config = dict(
    n_experts=32,
    balance_loss=0.000478,
    init_std_router=0.0161,
    norm_eps=1e-05,
    tie_embeddings=False,
    lr=0.00177,
    seq_len=256,
)
Below are experts of layer 3 (counted from 0) of a mixture-of-experts language model. Rows are named router (the router's row for the expert), down (a neuron's output weights, with its number) and show model dimensions 80-159. Each number is 500 + 40 x the weight over its row's rms, rounded and kept within 0 to 999. Numbers have three digits each.
Before each expert's rows: "comes before" lists some tokens at least twice as common just after its tokens as in all text. This comes from a sample of Wikipedia text that the model never trained on. Tokens count by the router's weight.

# expert 18
comes before: " the", " ", " a", " St", " Born", " United"
router:468465466468545485533473487409477458475506544461503543492480489483441547552512497560463450455441534439449441546494493517505534489492490534591495470581459550508512499478456465508508496513517469467525460636441519473466500529497486582425540546
down0:462505494545505458454484453544492504499512553556517488564515548563483471509576509507583576477489480492557541471547471485469556434613532428511603470473466518408524499434528494558474487429470480468457499477424475549562493457487534503542451493
down1:391486459507479493533633498505498466479544493495582404566516487505523539458482499512478473516539483522507518457495484447490561510482478532501505469458460447468454560488525523489539519502535460458502577476507436496431500519526494457534507510
down2:480481405491560451474501561453491493491506544545519499453532481494474496515435472500501476507498522442519542539493465514438539512480550474527560481498567433480522435508455485484444527566544522470418545567522480471494478496502554509575544499
down3:524558485534475473507508446501525516463498485516459565465496560532483470390425490531546587499552504421456555432516518454522527595509525549490484485449501501537553537503449453551540541502420483527486474474590509545529473486568429442453489510
down4:510581432513499495509504527489511531491497481470468552574497433541516470505530454519553438405425505577553460495508475553482485544482506511521473519557439498514567558463523520565509481446486522486568461423486549381541529500465474588449486511
down5:451449442503496464455523492523478473567490530442520461509555478521463441526489519593413531491481465455456517436489497528458506457492492580525515490501471452452473493524538537544474554469537523518447495480493450516430512541506483454447566461
down6:552527491480512491484543456446470475459428493420517480474525443482495517569523465493508508586510564491566512494503478480532503412551512536554465475491491492500437506475425462496467405491511493494509457493562492578508482470514551467521598491
down7:561455530537494506482464472469445551543474499492466476508522510475485463527514561505520462574506431453520455508533590480486519462433547483515491470479497487488500469542528486549560558584548479525502509469421502509516443532468469541465467513
down8:537513492484494463520390512517489504460506518483448428504543553471505506493477502512438538530558512519480585488559452495497578506518501527461536483533532449507507457460406506490522525509467606538519443513449514528486433505508503514561430513
down9:541516471479518544573514554491464438524500525497506510504487503547450568554466449473468569473455490533559468511527512498477518524460532491487606502501493484501478550456546440493505520525564519533504571457455518451539506458500451529520508505
down10:509472528485424523442546546503494424578528594518507547517504460470514537417535425533457523504466469573511562490489499505506547555524575512492485505454394501541486453443529540520515425554473519515518525493512461558508535431479521447467568470
down11:504497545490597462513611555497442534542410558499525522526519502543486437504525506489529505531522419540487490574434467510411545497458506506538476487500497472491490482552485472536455516468465545544501480436537569498603482485537461438529527523
down12:435429446419532446520581520503506433463501517457519462513489496542463478513503593492495553554519512472529530491516560514442450488552556475553466440491507550516496477498481552446496547488474533545532488515464495465481467498555471528447541461
down13:524463539471429517542483514449497549448498472477486556572517408590511561411497477479531423470523475498502461503521511502544457542488503511488505551504504476534484498508532477509514463566490518476475587464524508433484519495547570510551535484
down14:451523427578563536523519570506573469522497513480505533561503515439501481489502510508522529516529518518572545480534568584579475477497453519537534528462489551491498467436493518483438430455470459460540514522478449469443510433512462410480522516
down15:488526523485553561491454409471542557517513467544548498496475497529563493475547500446601565385550486571502492472421468596568477532437528506485548555482463455434537579468498468540429495517560484520516539474486515521554520496483501540437526439
down16:606509512525498567462479541490413438451511519546485471517571559581517496527477533562570483521501532487504515498408574506526530554525566530526522519521461495466465478509576517461533479536534498499475487463540472475578462532452508511558508506
down17:560490413522541567507461488528529493517527584573497480493481552480543506438547451524504438493507455475540434483529574501516520534484470495458570383464437450446497438516483558520483493516518482553474507532444540484499489535472450492483525510
down18:620551483573485559445476450505497497490477436516562479559502480474516501525484431480469502551504532496489509549407525515582458420444503539511468507475490528506506501516534458554461434565471582543471474438507492471530458536515564524461502561
down19:506535472518509477465509535540486490454465514474476462559438523433482573507533509536531447521526554568510486515441511546497515509532481553568510469474450455480498547488516521462559474478567494578473532457581526498491554517444450518536488508
down20:553533512446500511565523569505522526466456512464543490566542560502422524525484552556567490480460441564445565537479453563514482483478492520512554513509506538496474581501472522399511487557472502417510512490518435455564514499544447494527512540
down21:545486480575492455486479493470533453570461561508494468448510452465584513497486467510430476442485484513483499535550490440565489524480486489543518461519509549520488445455466568405543489548538514559509477538501453464456505636471517529485511426
down22:523514558556559585441478521557440444522495443526458509409514497534472487483533429525453458540513524505516431447474550555583472470454556465481514511510468488485530471525466473474461448519476493473504548558457532513492489546551451508517497437
down23:522493464504516437576488491413498569505524446484574545457476505448573514485506439503488412432559459469496552499472440531598475505386466455509543505526444542507480503432432509467509446497524507511479546526527550573469484523563505518481519508
down24:575521500495455459594446519475566477530424486474468520514524467544544503526424488557423511492475461512517501548561479437576560572463517515479450472543490485521559443477425503480497447541565518463517454483541479498437470490535488482490512459
down25:587515482546476435547514463513447453539445494517495496404527537491569489547423431475558554486466462461460508579509532490584469528503562471487466544535478459499492453489542514486543431544493466518536477469546477513522477534505472528523536479
down26:483474509535468532541465472527504538562463459502512482549489535435439562445496499504510429442501499521535551477512558521468410501434534455513518515524456477496519524542476445565517512561467432557506487390548539553450491445451536510571525466
down27:426494530532462481490537448527497458492521474504481480432507492543474472442518564539550531553456537526551524458475453511572512459497529498518546495518524521473592457410472472541534551577539484482488418558511514478529556491521484521477548510
down28:601519527593468433521488532478539451494565500475479471498477438492450544545413458524452547499529464507442534505498555476521458560482529518492448482503527535479496467487514477579524489511499525497512446471474545488492411504527457505551458579
down29:587500566536558538516439417453570471409524510550480508532560516458488515478470417602477572544500510509396565495443535509430480559517494550424505462487521522502558436507534486491495511479510502448477474503525441564471557412497513530527485489
down30:466420447538473554452436516504489492549512495514504431467483546517476481563577488533574517503426482562566546439542495444543522508537522470559523504545439515521428473548481441431519469482529522497460549472429511500416452499443488518556395530
down31:499457472538493518533537436492450512540497537507458532490492506472552500497577363579584470503508450580524516511553487512521497529508484487573493493428480496476465519433494486567504511574541512528500435513549414435495478465537553496471459486
down32:550520511489512430516381567486505470461520526505470497551512530455456534439450409488441515455468489545389563549462473475445537478465503524493516516499468537484502536518512477466491455459536434488566508480486543533496514520494516518534440525
down33:518504454527511526451472515578542550480525468388525515499543573521485423519496513482500551509480451549519456539468466508502481462630488425495526531428497527459464573563437508477568490564472476493496485474527545479510565501441541540496448477
down34:548460554528491546501561495507536531443495504536511550411483451500574491544539520505462531463478464429491494548498480451465427489492449412535463520575520545426482482488533503478432547505484486489480483539464485526654525518414521545487545538
down35:475480535451489605503522490546496482454475472518426501503540523531461471468480555489497507499501495474392511500521466460406500485525566468528427578496509448453490598494543477489526553520414530529431459505571476561505514510482477539591470472
down36:522468541514545530441594483529498412516484545498497472496447480484576588514436449466446576553502508500530493516527496498510513543524528466468513498491443461440468548488586499517500457541529490428507546455489487459497524550453479563446500473
down37:515497448533539487568451500497541518498448528497480522578491442424575541513521485535494462421500563451492517505562527472441528465545537546399395527515520452469522472464493449494557479522549526564458458477549501491477525474436538501510463467
down38:502547452507518542457504569525579476518440493476512467536480443538444458533546517485468481453543533464480514574526542456470521452502480497497545527530518494489508482555533505507502486456547467430456505449437391503504411490426491517483472480
down39:484490514405519520515547511543488471508536488472495471478479439534467483517578528434513489556387530496525480503508553530434514445557400527527521531460547524499483580590505485521480544491495483458470399421469489514455438558493446469517529531
down40:425517457440449524461471497508448488492520462513558561502555554542451537522501525423513516421500516474528480559430452489506497500485494509521537577469485414508501479513541498504444477531460485439567519524487555471542453525510524503473582485
down41:489535465448573474416620517520513432501499541574521462453480564583490521533501478510504574511485448538528471508459567450568459475532488509545513466576502480447518496526468557495493516510547491468421479447505511458514514474546536544474474480
down42:543502521507515574518462552462540587516587481567445511568508550498504481542478492490539503505496498466467508512476473525467524530469466520424457547407502520542563467510485589465516558514507476464570517468517413506496482524511553430440505474
down43:519486424425521435540543407472457560501537497461536464529513526510515563498480496451436594494516544485472450494472554545485509492531479510534489513488495515503427534481507462541527529457477554476565515445452436463515560460493469437478538508
down44:551520485455433520494556547475464551450582510509534471482487499468501484477529434528498478470489434506497499526516554506469478539451567500524494502521547434487547523518582448462570472510544494450561437412532462476422514526454522487470466508
down45:557514465422468543453466497537529568520475498529527557523533460511501502535470517464509487423484467517487504472543452439507471574455485436498499498526520501477447395529425505484519464471484430555489534494505575538422539521513510441481474496
down46:530461534453496507492551500432455531483477527566449544505545492503504530560514529436506537589470485549476459470525459498549459498570455447438544506524496447547463509542515506493400479513534521485493504498535508529556533419515510441523460469
down47:444554509502477554525634434475491490476429540574529454465482552477571527484492536431485489514436510481517480506546541501478452512544441450420534485524464523519490568523477568518522443513501498575515410516596532475529486470516482530470510476
down48:528474519515397509550551408461548535535503560526500472476461439478525528451514550461548508541510494486527443409534446469568498560516535489532553478513474542485515492493421485500490553492568516543514500534451484536577526478474529474485451494
down49:478528455487496489538445548520490587548560527445470519520457427466546584462429486497457456498553497516454564534421549474468515511529489517495437527544511500459528492439521526447509492477451487468555527461508457441493608491557524528511496505
down50:507533498530485486509566432500515586478469449498490452473545531508460468471536445557498580520449528508512471494536578561561480494397439507528463548515504520461438460476493482502523565507481442480529509525487443496518568512414485413583527471
down51:460561561485547512534502527418439539507514484516536520478507532511491501495521528463487506543506520544482479467385443530481524486453473511506509487567561554486535493463448539569443503549460556439483500489442488534488522428535492529516466506
down52:469470503435527588541494428509543512499523490499417457452498501503464480473505518513526509459545498452469558531472443488512514476467398457465509506477465501465422456507521504486418395491552493477497466456541435488500531456487483485517496500
down53:565481453488474515446543464548528519504487456574567472531472513481451467517512523502482469469466458536459429530470491479509497462488498526478478541492475477450436589510497476517523504499523489480437538474537445550586451489466601451485526486

# expert 7
comes before: ",", ".", " and", " (", " of", " in"
router:483533470408526487519631506516547487499497584526465537471546576455547586518530487488459498516526434558522443522423509431469472548604520521441454532437445540433495491538537495522540514474514442570503450476564533426496558466515487455496499476
down0:495503588492506506582506385505512449505487525490411562448583473530462475558456436491507483452441502529538532507457453561507440459586485487465456517443527499485470505560485479494469485500482502485502513543515508470513507532531577431583509559
down1:486519449526591451532442532478540480543548516525508474533576474512460583479454444472492493448437486512443525570483546463469521579441472551576425509494490509470474465502460608498496514523441493464563517454476504560544470478431509536495514464
down2:491464557472497532507492512468470533489498512502516450388501585562508488482516437449465436480537507493525478451493479500528524402581480421553501487413581532432504564465498474459531528496537504537507471448440501507554503572475494442578484528
down3:550543504586499446480539469430526467503538463465511550553510466451513483525409483519448507419478596454496509501515546548584544476411530451502492503487564459498472459525556501462483440548509490510486493563472500548473374515518484475444495584
down4:467509544436541514536426488536508514531509507509535498501569516446465485415501480457485515473534555453531525475434479457472513473451532543478588536362552480487449582493464518524558514451489475496451502425465495429537532476495542460508515521
down5:474512533540506475449457458470467455500477497577496483604429496486491492602505545491513502481534507586479520528494463518543508489423521464572560486513496552470483439459508540505543561551450487439496506509472522507534591481496515504491484502
down6:460475499437519535489556476523490521439518572505466508508492451483539479497469469508549467548491480555527538469491441445540451507532508531515507459438530536492530450522518475497494493499499553518480476466564494485488557472568427557510537522
down7:430547526528477528536510452488505442453493491498585464542432489495490469487511461581498488593511493479436428490518453474503447439438478538530482493528449476509555496534486478460477565494503467522425477522464492508481475443544485532576572499
down8:488519505540483477500422509469523443517454537534437497518528500543459507564482450490436431552544561470513490512417509582477585488416555532512500474463516505480500462473553484467501454529440536458474521495462490557519556593540439495530547504
down9:487540520518466462451541450504478465489525583371470461524536523503544501508532480507535554484486514476516487475456405509483483542500452487464485514486476539484500500599448454544547379453490422556473510505538479589448545510571492579446549528
down10:522545511447542509506541457549502572495459481523544486505587557489554545458556498484459461509545440503506480470544432551452484524508445499528561508519432524460464488566451456490486501462490448474467535504443447520450527529486479526558458468
down11:470537440483492494512438539539519456490515537508450535469513535489494534330515551479523511545587487517565512453460519504504470444489471472541500540498498519511539467481466522474590438460501499444575450459478530537531565510434535487475481541
down12:507505426537502447577437534504516519491545561487494486493485469568509526560496420571492517457549541541517530458499504480515502501461515496513471470545461543534497421381551472537476456491537503499496551540546520481503542479426517502497432510
down13:488481466522567513490482557429550468508486472442514531494505445430440523439432376522581476488448561515487472543446556475540497593530534519454374469549593523518460529498495420511498430515481502555516509469496563507606562473449484584533485512
down14:501475469566565511458463437530528529491422434538465509433544425533573470569523557460452513505515513482533551487544511511496533476467528569507562561494617537503471507388409432516467551512485435474538496496428494498494470491504463508611486519
down15:526465427505566608447484451487516503532437517592480495491490459510508471503500446590545525503515493507445569477487528482517561523477487525511549438526498475569502576532523544588493509473480475518463500472544519458444461464534473492517570477
down16:543506488553449525546521554515505488590546513427430534471475557489435508534570504541537573402538407513443468499531430459515491507491476483447475508487514434518452471499524496463481463537515516502536478463521463521487544500539391511467520538
down17:472561612529480452538518524604454489483497520496512528443415465500561549523477481474464472515536492507455436533546512464505486464514537525493521493491486470559467379432489470552541466519488427478528409504512477457500482552481480445582533565
down18:551542524502498524562471484495445422462465547483483551546431525512531478533495495486492426353487558521529570486561510497497501527479553548519453515507531469513510509539491518482517512527451578456473510520496546460573515474541478519462536563
down19:556514542491533456488499523482524518492514422460503550560503440543524394503503474514453528451467497454546505543473490482531516510448525441445468499518544427487541479506486474485464522476524422579554516545514509522505452492564487426466528475
down20:485512491499459489520451490510512467467553523479471526470537494502547463583551472491421543488505505489374509500457550418478505579466563486425429516498573509467487527561517425512493476464602456458498481550507485513531568493516480492473533526
down21:488475553456514528536538473564509509503449492515461514450420500461511495476527520551507483451466518437588553550489483489531502484502475510496517531444521476438476534497447501425519497428537482490547475476466457517468498456587435483440518519
down22:471473567511463462487527508461453510431552539481466559538515446547464517585514416499507571514477454554509523447554463518500467496503470458571508518541431552526476521452425558505438487529523500529483533495452491474454469486472509594556532549
down23:527428523538532531531545456519525500573488534554529531518521462496512387474499534450490491513546496436497486553458518486506528553549440476496531405451495469491473483505563520525575443465525470522535471537532507453585524446467503450508536539
down24:457431469546524532552469448520529523490486602530500512420538509454538561438484589489588537549470454481498456441491495547449485485512489524458514474504485547492466480518508512419516483483428499528442450468536524426500568493511517490494465460
down25:500542483552504461520508532502516476522516533455527536538512534478448519472540438567434546494511468418598515458455522485581466575515560540529484502525565427495496576480478524501488512490517447490487478497502457481448468474525465494470526478
down26:465450478524560531511528490578429546548444498504547444442474477538532497576521443462501524520484458448534450471537487511513509508458445475546470601571531514484505442507445422496480504473434441557541558487536501509527528489532501492490526446
down27:467536506572562440540524469492517540510512510542555527506530519524522526568502492547517435455498516533548505499535564435517508486510474475496490473571482553551442476485520529571502547453529483495417428506492480517506476540478540446521531483
down28:441515483493584530527536510485513534437485464517475513505577468530489522528518495536535436467508451502549487520491485502596468451420488420495556484461535491490505466511520521502559477440532515451488472522475464481443450530518529484506470480
down29:474469579464523504436521539453474547557496496481592454542543528511481439490546540505464556537519462539502517498575499433448490463545501496471480519515505512506499469497387489541468535532464478544515538457496518628534514593450489446487450588
down30:528477483483462498483526468430513524459484457512500520503437481388543532539412530549507447556523536440634531465564492505499467475523515482519416478520470577484516477567469509474489506486454522497511432482603475515508543456503489510467509483
down31:489519487511499430503524597414523459481545493464582496445518467530481504503491456513453563508503541482484489508487490507483551442551452469502514522515441535549466481472532475524537500601485499593500458459485504507492498544553463489539483473
down32:513473526492498540513482475539545457547493491535495531545470487519465437477523565459527553455507512491513478483436408531472479489487491454485518524476567582503531502531514462491463495592438381497573522522503526451501556485542549415489510503
down33:520453496566488469527482466550539450512472478498545457574504549522564510511466512521500539486501485546466409466488560518541517562535491474516531467519500402516539554501483496440549519490538531384468489522501511479557505469473503483430528513
down34:529507507447560519564447490478510574521613498522573517509423485465510523491530483478516524513512413471469551438531464507478519551460471512486393497472467536517526493445558514469532453535566432470478524590512523483476539439444482498487598433
down35:525450515486526488555484520444529453467531489498449491525529444511496480469496454549508460448462524491458552549588491463543491476551542514469475540480533505567481548462522559463452469524463557515553584517588451575499514545559497511444540465
down36:468485417485524574513536503476506499540489529502461466499521509495568525514533496492504573489492474616459517510447546465483449464579535494515488479457396534449447483479517517561508444510579484506561458474564525496456560464497434458490498542
down37:496491491482459554500563481583533456476503501567436553502521589498542502464460413430467492474512437422521521593494448490463519487596516507549477497486565448489471494561506475507519497475481495511557436477535547445574513540501489530452530486
down38:482563446473510518535539493537449493564531503507527518480542521449437535540547475482511494484520511457521490434442462546526485515458523580546523528473421530441532576441515454507508526492491488583450489478530474516482414496538575492498480420
down39:524527502528443582526471587540457517528444509416519498506474508501531507464502549514519519568488479541468488502478512500543487471562514488464587572506477550570503475411446515480583538510523490512509539425462455577518535458520507484480398563
down40:571487513553491546539519496454482482477522405526472504527538473451492516469499468486464502462468445400529469506394556457507512516479486472519505472490495527519417468523505544501514523542527538493417522571490571491464510464498522569536495479
down41:459519573498471524495514501493461532469425531564495565506505479586526444566434500548491513515509465504556458558583541526521445432474524482483476505495512551469471515511474509412452482503541524483488481564462433535494402528524516471558512486
down42:501516428444521579520506453593490508537478509565463480555522527465566583431511507496565499471493412494568438536525471477509489490546464517475521513477439471507544494591464503469520421511480454495493477496534516461480563524488500524462487475
down43:489479509534504428471499494432579501557532455493488502555525485483507524504508530504481469506499535426473585467444467498500516534503529505491441531520500472405513470438471560456493493547515482510501487544438559427465509574508562470405470543
down44:611473475569444468529526439475509526521553557513527553470516477474524505573485545524446451563466477539483428533505529494507480521441457432484466487489512548492453519510525522539483478527526455512495513463482494442470506491513505519469512536
down45:452485485515448480555475472541466482532554495483526383498534410494488544512470523498477462509458585525569516465534553527527445509518549522458499490517556523512432554433508519450501538495555587422529468484464458446477527498526548562493541553
down46:476493445443498544525517474513536515473532495506520526496453530520575537528498593476505524432538443476600523477525517536496516478493509510520495471478488556476550414523505519545481488505508443619504475505534529478462545507538418561529462404
down47:591457521566475559523553548460533473508509520505449485521559508451537459504486492455455533504424477484515472492519563535494517537504542584487454438515490522481538535471540521501492503510524492535410552436431499511512407474504529479533478526
down48:507461548491519517509561363447431522516612497533503552473524446525481475434535556478517470510464452458476473498495468558461523509474481541560567549572579480523473376519508472409538537441460529476528435536505481483466532520488487467513468477
down49:433470536445473448480511557483592488462425463437523526430541522502458555544550488503445451497537542482522479543451453532554477491486552497493501500456566554464533556486516476468564431540519508511438510526492478484499442475503463477532462535
down50:509426491488522511526468502462523544501517492513464519497482547500492500465566493438472540449503515520512438420527506521547503537490540483507567487552410525546413550516531530555627426495513512553464418497464516437437534531460487592503549471
down51:473517535457482534443496442455481534475453536541449486515488466433431496505447437532480496552564425525489565547461437500530457550555479478501499508450545486506458533456545498517501438505472539487481510501565504515519508499493479475632557503
down52:529489516545473489542454554527528416568518531461554490457526541401579454572484496440544544482526481557492481511533482529482489511463472501551501488589436457540506518448512521488527522481498567527452475416476518541432475557524476510543551504
down53:547482540540448473478526477519547492528494535520538464505520518487471530490488514501515516523484534497579526463601538556514418458458440474548516464429508538530526454466461494571438563563484536598446539537460535474526477488465445518520484492

# expert 5
comes before: " ", "\n", " —;", " —", " .", " +"
router:509448503448445482522434497426433569493571512557479512441502437466506547496519554451544448530429455467515536516516498552541525471535529490539506519565534475525509444515553483441494502513450544447474483493455503492454494530460493487548459502
down0:482450595494498463438513523464471527574488489549489517498530431469593534489475497443435459508449522477531535507599513471529542477539526514417542516465463514503442475638497527469476490459469467471511563468459468494532492520550456537409473535
down1:445481490427512517510455493477556555478529503533429497405413559469520543482520498499469467482455475503517439513447543527507524511448461512509533511523537546520428477523433487540510505503540517551508504495469509529532492530452546477454498495
down2:541489445524432479495541509569551560466493488503520480429547456467409490543461480479536533490486447482511523445485498512458513465500539539528482530546504447511484427527515473428489502384513500545484466549544484542481487533534496472551530537
down3:507472535522453505522455461455509533453570508497442482483501482506423474458515512515573554499463500448520541420513541515552440503522521513544474541527453473500431455509524417520459488425499535489477553463407452450592607504509524493507493537
down4:450480513549530475487488521482447455531507475535564511445466508501495529457489509554460539581495488494506434497526553433449458433489495500541496474500423515433499472476472544485552467485549551567480498558482487514524486448593485489531468455
down5:546485566530485565497525480502452538458488534574518518461503506556526512546520498508447448481481514440481542517529391500535592529480528592491568497541570442536556501525531479509434491485502557481511472538481535498505483484482494495515521519
down6:509475528480501587546486511507472499541450491509522439544508577509536484507571525594506549506514514487451435499477498550514409470433521518539527552459552461546413509501521441469513437454506540420493523462494482550466429540453480487464474440
down7:496475537555463465537461443556552508527520449463489536556447525507557495517548476471442457526471501527534524493539500522419414520483553573546521451528473548446612491525488495534391494497495462527557468471457530607529585486437453601526507487
down8:501502542437446420479544521509538484473489501475521407473496436454479500532522544503529485469456525513504468563521516449541491534531532572510576428476578406463449564507538435535542475575506479499580536483507513572443591551522492471494493510
down9:475482563457448513555457541614447486402453563507458504466573501519497475541490505549508461497496484486507562521465473410532566595507508370523482484481512572472510497482571479511458515496425490483564475489467498530504498432523504542534410483
down10:557367485460479445474534566524476433514462520448529501479448570444539464482511493513506504489516528480528506511514489509513544464501535484511474447508479549523563553462518490472431504487526549384530443616554474529544495549586517457471430534
down11:533453477439491500474531512521480497467466455533459513508479548646455461544443463550514521508459507458469491575552478521496487479465458468564539555598420515560449473553502487555537453497532520484495508516556537501504513442538405493482420447
down12:493513517432493517540531492506534529437534496494518505544534508602510551443463471489582535477482511602477440440506427534479462457458537579552454513429524433489513565436457496517523550472534484506509429534550558499515483509494422444548479474
down13:462488487462469505499564443501504460446462558503452508405541505565439465588514525506523552473467473492504542458473502498415551545449529477547457521554500561527458480543527524499467461560464491556471506543607442528497557492460502473496550487
down14:460471518501482495478550506516497508544478507502483462501473548480465511426506497515505540501500488465540524481569497493467474455517519506474516545502560501545540590526538512492384454439496521557530504497482503481488514485487494520537438520
down15:538490493556492503483498472513453499485541490500489516442499578463486538462450508536509554473449570535455475467518463457520499511472539510501562416402476541521488459531478515364473551488495498492493482521526515499522485494491471505547472548
down16:481536492530528486460474555487525485528561537446473464497531470534370515554446412512549532494528463509545536451476522520494559516497549527522493513489471513516501470571493478530562533475480424542463451482489513500462486490578477468402446521
down17:478515513467510460501492532519527525563509543509503513489490513562495493536491484441532470469481527445470458506481540453476512466443458419471553494475480523538472539523424493523428467456566508515505585479599470540489476517469572563458579470
down18:546404467507521415489470516500472548556461443471554517535572462466517539507469405487521467467495492463493456529456502548532488481488474440541524548521456524484549460543530535475513558525416486487457557484519501450491561515447521438476469469
down19:495524551515509373473492445462519468522512537536517470508499458460501536426531499520454496520551401506531455438520492489526476506507512477579499469489487431551492587496542474477537492452522469473445419589522557491509497499558471566491518468
down20:467484497513515537533466492545487522497434492503531517506511549514504448543537588466544544453500543509402476467451533589439415492430405464440484518390467499481560547518480481449515421486516445467529540578533442595533532460439555498471518538
down21:597536497488459479506496500516520450543421466517485514543524496523508499512451520493522461547494469482474514489472501537540499500471530570425448515509491511523459496459459460473542438481465500485435506512470552476553545557482537506443466554
down22:521460581517481591495462488539474539441576525449538468518531531421472547536461487447502511447457562498530479565500534604472485495526478459503407498442511478519491527425553474539520503547534515503527575535491489425542555465441503480480473498
down23:510559511459521543543492527566502476411518490531429494510541495475519542569474478529567491447522517486462507479554454564609458492419457468525427549513480453548499522523525482516466488590476464418485575588450515552513497545579506461507466470
down24:532453470503483433489444496467486387528538534520551592459534434542463513484401508527464449525498542451507500546479551515500481551530431527523521520515504513568525472469550458552515494475479471480496492451507533530467504533505537437520617608
down25:482517412526532477503486484494529553538543447428451493508538502461510486487464540548521481484523584528547483459497525547526507468485494533517511511520422477419500500501396513541566513504507447556453496511538452479494499504502530595546464494
down26:546480526536439501558410434577497472540549535529496564502503471519530511476450482565503458442504488443456484467554534518513468480447471474506404490476521410513430505426572464490487528434544542471574488506504537527475474468479546495476515513
down27:460520495518455518487467462483474487531454535505484494482533463510473421481477501511560477535548533485453506452429534509560592469463503443527589488532521503519450417521531494494576534529479504458483485518511531473460455501531550496518475479
down28:483501501526517494485551469518517528456547470578506514569492497466442495533542552535428417537530467512516505462489489496528585486471524479554429479495490532484540504536460553439562491554446461537557434537503514572457540457477514453490527425
down29:539535454475494503495542549519558458487435496436530406456509478507508431539520463560559440531471553468522487527536473519531482501496508564515480507514534531584421437587405494485459540509478477509513522535428472466543438551540520477477413468
down30:520450472441533530421483532533484517558471431522447436463511507526505438501516433456431478558433443540481465520500442442462459521540487451536565493560479482505500512409522484517515546510517517549455550468586487453439552547540478497493562533
down31:532472510552500492505416535500492479479463515481511544526508471528517500547444458519477531497416431547482492492422564501545459505569590516529471568481408432543488521560510463463510566491534502482536515541477523521560402432550450470440452480
down32:472454491430568527453447528521435466376499523514429497451437483487454528549496510491520553529489433492510525481488501535510429537412562540426534542537453571465508554493548497522516495485511483528538523453459548494554495479517470494473459511
down33:468509510501506485514473468509525500500579507524570536417524493509500452530454439539528509454406470521523518469482525470470524513495512536488517445561519463464433540453483480560501500528526536509496470471504557486454475501504437524454553510
down34:533427512462524491434562520504504537514493517493499512499504537481456497486497470476528495562551437457429514497536514497487467482561510479496548435490569483533466521523471535451492535506497383479504507526579528456573559493513517494481498559
down35:424462568516511460465452545513601550479527536439507469511529443514465505568519454448511520476491522485514537459473452531524436445547554450493609551496460529495532495544419485493588457522547522507477532493492528486518533497524515525495447530
down36:497598465468551484478469514527495549530459463452439547533549474518495565527488512471434500552492526458540511525527484433505500532485522531533494473508502482468478514447493538498540465473502532475521498544473464566538532453453472442499487446
down37:509477460446477514464460529525538480607514440563503522584530501495511518503534501513560509496475511570459496474511548509510442509468552577526516501541485498472488487504585449409416549446522509515490535537488455513446549459460514554440522474
down38:540481521517531492489488526495464517503451488507430508465542486503564460533474514429533506485484536527551543387519460495497511459555496600450455501526521489511430495496523600463475446467470493541474568535471564517548467417514516419584539511
down39:518512529553495501548512500487482488526466416512548543512475539473518413535472494427481468549519451448565448508460531480492554369520439466511532443509491497499479474507509549520487512506442489480467515489483491492500473549513521462455551409
down40:458470516435469506532540508523432432484556446510451496530512498507501458522472491485488461507506455500519535451483461469456390570541535466510477570503425510495473487499541512460543511443460570510561554477528560481547516481484453483487514552
down41:463489448539474533472499463488465470501436505513473531532520508440512508425475475496598465464601540472499526476495448509446535524555489538483530502470476523501535536503378456488624565499570513517493582557508486522423572500504435490491486443
down42:511465461479499527429556515490474522429510457479476504529487413448446411439504466498516517537583469474470514522524542515461479513541465544565535539484512558437511484537491488520540526482480491527494521488538406443477493506447554458454456526
down43:533499457518509488536580454489515452488508514542520547487563471496412549552422539517497490526505487495470437496478468559514566577548500566574489489475512546515445470483468502467537491484501553484446457491612504437481468490497498517519548480
down44:529506493483451506494543498521520493447431506462494470529504479522492485493510530540530558535443508418515504559547497532430519465495466477499539496519489566535574458537434443461560570524536476521469522470586579455541587503474453524460479480
down45:508506519472516420521450532465454552491519560487591481501533485533508485513487530454501523537494555480516508494549470463485557487489450481418553506493547496471514429503515450485468565492490509457509538508448532511509553513484536434568445556
down46:437513508512436510515448473407457513507508440508442470546492484517523529494465516549432463493511514566498489480514466518562572531532515440451477550542530518549515520511477452455437508492507538532500493473494480561492507391532487491473568498
down47:483606527531488457557468448483505463493509532480465555517509541474451497526507489542517517560514533425413549564500447501500531489493490422481553471471450548438517510482462513455485512503498556504479439575467464511521504484471470591536525473
down48:520474500543573480559514512504456531477504486488584525480418543449464529500469545481582498602504418465430548552536528428537469455501501501475470458527532550491497517503511525492526538477462488413487486421507456512530493545548404519493598467
down49:520492481511574585467439501486440576579584488455470488498495446474497427497526421516483497515504465467473548528457457516484560506447546549565530470509547484482513532558482513549491487547497460495489531522433529497530514503469422493431493481
down50:517510474522565519483479533517453498488481600482515428539446455574530508543436513471526491508549511443473549551510453479541480466469518528543498472515449572531555521559503487510556541500543472521479501463476533460501548520574581509489504539
down51:535438481413520525476447480529464579506565463544484563506555470512553549483619445470463451456507492498510528456551515515546513552458561497481529503479494515512537512532461450467542500541534530538482442545541480477521519407504515495511522470
down52:470531454499384448419503545448525529489430546400476491483546553515498490539565460559492499553503509489487500541461491547582466531524572447506504454471485508504496490526470541532498480543475467496505523506571490480468412534463459466458526468
down53:540471441514469493488474469466511512485508479572505534474475486522524404654453469500462516439529513469542533566496490492497514468442466505470470459540518502523522424514509532494438482524475474522495428503488537545434509503549459448526426507